python train.py --hidden_size=128 --n_experts=48 --experts_per_token=4 --d_expert=64 --hidden_act="squared_relu" --moe_layers=[1, 2, 3, 4, 5, 6, 7] --routed_scale=2.0 --balance_bias=false --init_std_router=0.0153 --optimizer="muon_variant" --beta1=0.95 --max_seq_len=768 --dataset="wikipedia_en"
Below are experts of layer 5 (counted from 0) of a mixture-of-experts language model. Rows are named router (the router's row for the expert), up (a neuron's input weights, with its number) and show model dimensions 0-127. Each number is 128 + 24 x the weight over its row's rms, rounded and kept within 0 to 255.
After each expert's rows: "comes after" lists some tokens at least twice as common just before its tokens as in all text. This comes from a sample of Wikipedia text that the model never trained on. Tokens count by the router's weight.

# expert 45
router [119 122 102 117 128 142 130 153 142 116 100 120 129 172 145 140 111 129 153 138  81  91 153 132 129 139  98 135 128 112  77 139 114 158  76 124 138 114 138 175 116 132  84  90 174 117 136 119 117 145 110 193 124 140 106 120  84 101 125 144 137 153 137 130 114 108 132 134 155 182 141 118 122 140 188 124 104 135 148 136 123  90  89 128 127 114 110 131  92 116 154 117 138  91 131 148  92 139 129 158 145 117 121  98 172 171  92 110 151 124 142 109 159 128 102 148 143 152 162 147 194 118 154 132 133 115 116 141]
up9 [141 137 136 140 118 118 128 161 164 148 117 112 125 139 145 152 132 121 141 174 136  89 146 148 125 178 107 110 135 105 137 104 115  69  71 120 120 120 108 112 139 124  71 125 173  96 131 117 126 140 120 133 125 140 119 131 115 156 194 128 163 130 157  95 125 126 141 132 120 159  89 126  93 122 171  85  88 129  94 116 124 132 141 101 171 103 123 144  98 128 156 119 110 124 130 109  57 127 122 152  82 150 104 127 130 146 147 112 116 115 118  97 136 119 151  98  95 106 141 112 137 150 145 120  81  88 114 140]
up10 [165 127 166 181 143 119 124 108 145 120 123 135 114 116 104 132  79 134 128 125  82 117 120 142 144 108 106 134 104 132  91 118 107 126  79 140 144  89  73 155 141 130 155 139 138 163 128 140 132 174 137 158 152 113 115 110 102 133  99 157 142 116 133 122 110 124  60 100 110 125 113 112 145 114 170 105 123 140 103 144 106 135 186 169 107 153 121 180 103 119 118 146 114  91 114 132 124 149 101 159 147 139 120  72 102 153 125 148 123 170  85 119 131 113 128 144  98 152 136  87 160 142 130 145 125 138 121 144]
comes after: " ", " |", "1", "2", "3", "4"

# expert 0
router [137 100 101 150 116 119 141 159 154  99 110 110 142 163 189 147 110 128 153 181  70 113 139 103 109 105 116 139 136 141  63 159 126 128 102 119  99 134 114 153 138 125 127  83 132 155  96 125 129 143 103 169 138 110  79 134 111 111 140 139 110 146 120 132  91 106 148 155 138 163 125 138 152 128 154 128  80 127 146 148 120 144 137 163 132 104 132 111 100 132  99 118 113 115 135 150 111 132 159 151 123 129 135  59 150 135 103 144 133 130 122 141 156  92 114 190 119 140 132 149 171 158 161  90 117 114 121 124]
up7 [151 151 121 147 108 130 149 172 133 124 137 129 116 167 128 148 149 134  96 173 134 103 118 136 135 134 131 145 110 104 131 113 114 105 152 118 135 135 133 136 118 146 105 103  90 120 152 150 132 138 149  71 153 154 121 114 114  97 105  95 108 137 134 112 123 152 174 127 155 160 150 104 118  16 178 137  96 122 126  84 140 158 155 129 135 147 137 148 123 144 132 135 119 142 103 157 132 126 110 136 136 132  83 145 127 127 119 123 147 151 106 166 149 114  94 149 143 115 129  87 139 155 117  65 159 121  97  92]
up8 [130 107 110 121  97 163 119 134 192 107 144  94 105 109 117 136 130 138 140  87  63 114 125  88  92  90 116 139 172 167 141 127 101  96 124 162 124 138 140 142 111 141  88 158 135  94 100 162 120 145  77 141 154 115  96 140 148 127 131 156 149 122 150 133 151 161 107 117 103 114 124 138 128 120 143 112 129 123 143 143 162 122 147 141 168 134 134 130  83 128 148  99 153 116 137 163  96 129  92 149 124 114 146 165 126  97 163 136 140 143 121 156 110 112 123 169 150 116 126 124 113 110 110 125 114 196  83 149]
comes after: "0", "9", "2", "1", " ", "8"

# expert 46
router [135 116 117 150 122 123 142 152 161 125 119 113 134 185 169 126 127 145 131 181  98  88 178 158 120 131 108 121 154 182  98 154 147 155 100 112 112 103 124 130 111 124 126 114 149 165 139 120 103 154  83 162 156 111 106 147  86  98 124 157 135 143 140 127  89 128 103 124 128 132 112 129 115  98 156 126 109 148 137 119 134 147 156 143 122 123 139  86  94 141  79 130 118 135 154 170 105 135 145 153 125  93 123  95 136 134 107 150 138 123 111 137 140 116 136 141 111 160 123  99 146 186 201  84 160 114 128 121]
up1 [148 135 126 120 138 156 105 103 140 164 149 141 170 151 148 137 135 140 112 155 128  98 150 145 103 105 129 137 164 159 176 147 135 106 111 147  88 103 170 143  48 114 163 167  72 145 149 130 160 140 146  94 176 139  96 119 128 132 121 146 120 125 136 121 133 140 107 140 129 120  93 102 138 100 101 112 159  98  97 105 136 108 159 103 137 128 155 105 154  98  96 122 130 151 118 109 156 128 163 150 106 132 115  98 130 104 119 155 106 155 167 121 120 101  91 130 134 139 122 123 108 185 149 126 101  89 127 124]
up2 [119 109 150  95  84  88 128 113 165 118 165 118 103 122 118 130 151 135 123 158 165 113 160 118  86 104  92  86 145 170 111 105 106 123 144 136 111  78 154 168 122 121 115 166 123 151  83 145 165 126  99 100  96 148 138  95 145 160 135 124 168 123 133 106  96 110 142 115 100  81 166 103 131 133 114 133 145 107 160  98 125 117 123 116 122  81 133 102 136 155 141 155  94 151 146 151 121 106 124 183 160 100 113 138 122 133 130 146  89 103 100 148 135 118 162 157 122 163 110 133  98 133 139 140 128 139 109 134]
comes after: " |", " ", "1", "2", ";", "0"

# expert 19
router [ 90 114  94 148 166 114 148 129 182 136 138 156 141 161 150 142 123 158 132 154  83 114 168 107 111 109 108 163 135 132  78 125 105 188  88 121 118 145 118 127 152 102  97 111 126 156 111 110 119 136 122 173 115  82 132 133 118  94 154 133 145 138 140 123  90 122 142 134 156 187 118 129 130 114 161 120  96 129 154 130 151 134 121 154 121 105 122 132  82 144 136 143 136 118 114 123 110 120 154 145 126 134 119 105 175 139 108 101 129 144 155 149 153  90 114 160 121 170 134 175 157 144 181  96 110 118 104 109]
up4 [165 155 129 153 106 132 129  91 156 117 146 147 143 104  72 195 127  99 133 183 113 106 127 112  82 144 165 152 153 116 159 151 125 116 116 154 118 108 146 128 124 110 112 118 131 149 118  92 123 153 125 159 123 120 156 115 121 129 128 152  91 124 130 109  83 136 114 138 116 140 128 130 171 167 166 148 131 108 141 150 122 131  77 155 121 150 162 136 142  74  91 119 111 174 144 169 109 127  84 128 115 119 118  87 131 107 110 123 115 163 141 120 131  72 141 135 135 115  90 147 146 152 152 127 160 131 132 101]
up5 [109 117 143 126 111  83 123  93 147 121 118 128 142 129 159 131 139 152 110 188 134 139 129 106  90  93 153 179 136  78 111  96 132 127  75 125 116 108 186 101 149 100 137 142 106 132 140  85 154 106  59 145 135 122 142 140 103 122 142  99 113 167 124 106 100 141 136 146 121 128 136 119  75 129 130 131  99 137 121 143 122 115 121 111 138 155 148 148 101 153 107 146  99 141 113 110 119 128 125 159 127 139 123 136 154 117 130 114 162 179 109 142 143 118 151  66 144 179 145 140 164 138 154 134 148  82 114 130]
comes after: "0", "9", "1", "2", "8", "7"

# expert 42
router [ 96 129 103 145 170 163 139 140 149 113 131 137 130 153 174 163 126 150 167 148 117 127 122 143 101  83  90 106 139 150 107 137 123 124  94  84  84 105 106 135 104 117 125 112 182 162 139 100 123 133 105 136 130  97  86 144 101 130 114 121 142 161 139 105  94 112  90 134 175 169 134 104 132 111 159 104  77 133 159 149 123 122 166 135 102 100 105 115 123 136  89 103 133 119 144 114 114 109 157 135 156 101 160 120 134 160 121 159 138 125 125 160 163  87 127 164 110 165 160 158 141 161 132 116 131 126 115 142]
up7 [139 106 113 171 136 136 136 143 133 127 130 111 139  60  62 156 150 121 156 109 154 171 128 104 146 158 127 118 121 168 150 164 106 118 122 105  92 119  97 131 107 150 178 150 121 138 110  98 135 121 130 130 106 138 127 153 127  81  94 115 130 129 101 132 144 117  37 131 149 148 120 111 128 120 163 158 122 118 123 131  97 103 156 129 148 125 117 154 146 127  80 138 143 109 186 153 101 153 149 118 149 134 168 129 102 114 155 104  97  98 152 110 127 119 123 123 130 146  97 106 103 123 145 124 120 163 109 119]
up8 [145 125 114 120 156 190 139 118 168 129 160 134 157 125 123 149 141 107 160 117 143 116 112 108 109 152 168 175 101 172 131 117 132 177 133 158 163  82 142 158 104 146 141 129 142 123 135 158 134 142 168 131 128 158 130 100 103 132 195 140 120 127 114 113 136 153 111  43 155 112 117  98 144 130 135 109 127 123  91 142 101 146 136 150 121 153  91 146  84 122 164 133 146 125 111 115 130 147 128 168 151 143 135 140  62 131 130 153 134 145 125 130 135  83  98 128 124 126 121 130 122 139 138 105 162 116 155 118]
comes after: " of", " in", ",", "'", " with", " is"

# expert 34
router [ 96 102 127 154 152 116 128 160 172  73 106 128 115 180 135 158 117 171 173 187 118 102 143 129 108 120 107 129 151 127  88 111 131 162 104 118 127 100 116 141 153 157  88 137 146 156 122 123  94 175 140 156 122 102 100 152  79  95 134 150 167 129 142 122  99 122  89 137 149 135 131 113 105 120 164  98 106 119 120 131 148 106 143 154 104  98 113 123 100 148 110 100 144 125 139 116 101 134 125 165 144  79 131 102 134 137 140 142 151  90 157 139 160  79 118 161 132 163 144 122 135 126 154 125 136 137 131 110]
up14 [151 127 154 126 118 107 172 141 156 145 160 109 147 145 127 148  97 150 125 131 104  73 128 144 132 115 110  93  97 142 101 120 174 112 136  98 129 104 146 165  96 163  72 100 121  81 138 139 119 149 122 140 136 118 103 106 127 120 141 173 147 123  99 135 128 137 173 123 123 102 140 118 149 146 102 152 118 173 143 177 140  85  83 164  67 133 134 156 146  96 144 102 154 106 129  95 137 118 135 133 116 108 128 119 145 144 111 127 147 132 138 116 170 155 101 116 110 107 134 182 151 101 157 165 131 121 150 143]
up15 [107 113 148 146 148 135 147 180 133 113 134 121 149 125 154 136 144 116 139 111 142 113 188 128 156  91 128 111 120 140 130 136  69 112 184 157 125 153 102  85 168 153 122 146 125 145 157 158 127 156 126 128 131 137 121 152 129 149 149 110 145 132  94 149 129  89  82 133  92 157  98  95 132 123 171 110  92 150 131 169 119 121 118 130 150 136 151 104 152 138 117 143  99  88 131 134 181 168 140 152 129 112 116  92  87 141 135 137 140 138 134  84 150  77  64 111 142 151 132 126 133  97 135 130 143 112 121 136]
comes after: " ", "0", ")", "4", "3", "6"

# expert 32
router [102 134  73 122 137 148 138 131 185  95 103 146 145 162 160 153 106 152 157 168  96  79 132 129 101  93  89 123 158 162 112 175 122 142  79  94 108 133 115 143 118 138 131 126 142 169 131  90 146 123 104 148 108  99  78 151 128 115 148 147 118 161 121 110 141 141 114 126 148 156 149 149 106  99 139 124 102 140 113 113  85 139 118 125  95 133 127 103 123 155 132 120 154 109 156 119 128 117 164 165 171 133 143  99 139 150 125 135 144  82 156 128 153 122 125 117 151 159 130 173 152 177 137 104 121 116 118 133]
up7 [102 132 149 125 116 109 140 119 135 133  96 157 112 153 112 154  79 162 171 147 143 136  96 108 104 151 110 119 142 118  93 125 140 147  84 159 153 142 110 157 128 122 163 175 131 101 122 138 131 172 130 104 150 134 119 114 143 121 129 116 138 155 115 101 125 115 149 145 150 129 151  92 112  67 115 167 112 131 116 134 134 169 156 110 123 140 121 144 155 167 147 153 126 123 154 115  56 116 117 150 105 130 115 141 153  67 124 161 122 138 112 116 107 106 145 145 146 143  97 112 175 148 158 174 120  86 170 142]
up8 [ 99 136  91  99  74 117 141 123 120 112  96 137 127 117 169 147 137 148 156 128 130 129 151 112 109 106  78 143 113 119  74 148 117 121 159 161 154 130  78 158 154 112 176 110 142 122 132 126 141 171 150  72 118 111 101 153 158 163 166 116 147 152  96 113 123 131 119 132 109 140 124 137 114 120 166 112 107 120 135 127 122 107  99 144 115 106 163 159 138 121 103  82 125 102 162 103 123 115 151 186 133 121 122 125 106 112 124 151 148 136 131 153 106 167 104 112 136 135 190 123 139 154  93  97 136 138 121  93]
comes after: " the", " a", " of", ",", " and", "),"

# expert 30
router [108 100 128 125 154 147 134 140 138  89 127  98 111 180 131 168 103 142 159 175 124  99 163 113  94 129  93 149 162 137  87 130 112 144 107  96  91  84 105 136 115 122  88  99 121 165 129 132 124 128  99 131 128  96 100 163  87 104 124 139 182 119 147 101  72  94 125 133 159 158 123 130 125 116 162 135  99 114 151 162 141 145 126 158 106  88 114 126 130 126 118 114 109 135 146 146  97 134 125 135 118 103 152 109 148 153 128 139 155  92 154 150 119 108 131 156 112 176 166 140 138 123 146 153 152 114  93  98]
up1 [ 70 105  91 125 146 122 143 171 121 101 117  90 129 167 115 142 113 143 126 129 142 116 143 155 116 167 132 119  63 122 131 132 130 174 114 124 105 114 188  94  96 140  99 123 109 111 145 134  85 116 135 140 151 107 112 136 104 115 109  98 121 138 141 100 143 138  77 131 142 128 111 130 128 102 107 127  97 169 156  98 105 154 133 122 139 147 122 115 113  98 134 151 136 149 162 160 141 167 111 114 161 141  80 110 131 143 151 109  79 132 134 106 103 105 134 160 122 182 108  81  97 147  95 132 145 154 147 129]
up2 [122 128 127 119 104 106 182 137 151 132 122  88  98 154 133 140 113  72 152 134 105 100 141 124  75 149  67 139 116 139 118 122 116 165 124 138  77 110 128 149 130 163  80 179 103 113 176 159 111  95 145  96 123 157 131 127 115 177 142 141 135 131 149 130 137  99 166 142 154 150 129  86 151 126 143 150 138 111 101 158 148 174 108 150 145 148 154 140 103  99 109 144 109 117 155 121 116 146 140 149 113 157 143  89 156 164 115 111 141  99 108 130 110 100 154 125 140 139 145 134 109 137 126 112 127 100 158  95]
comes after: "\n", ")", "7", " Born", "\"", " Party"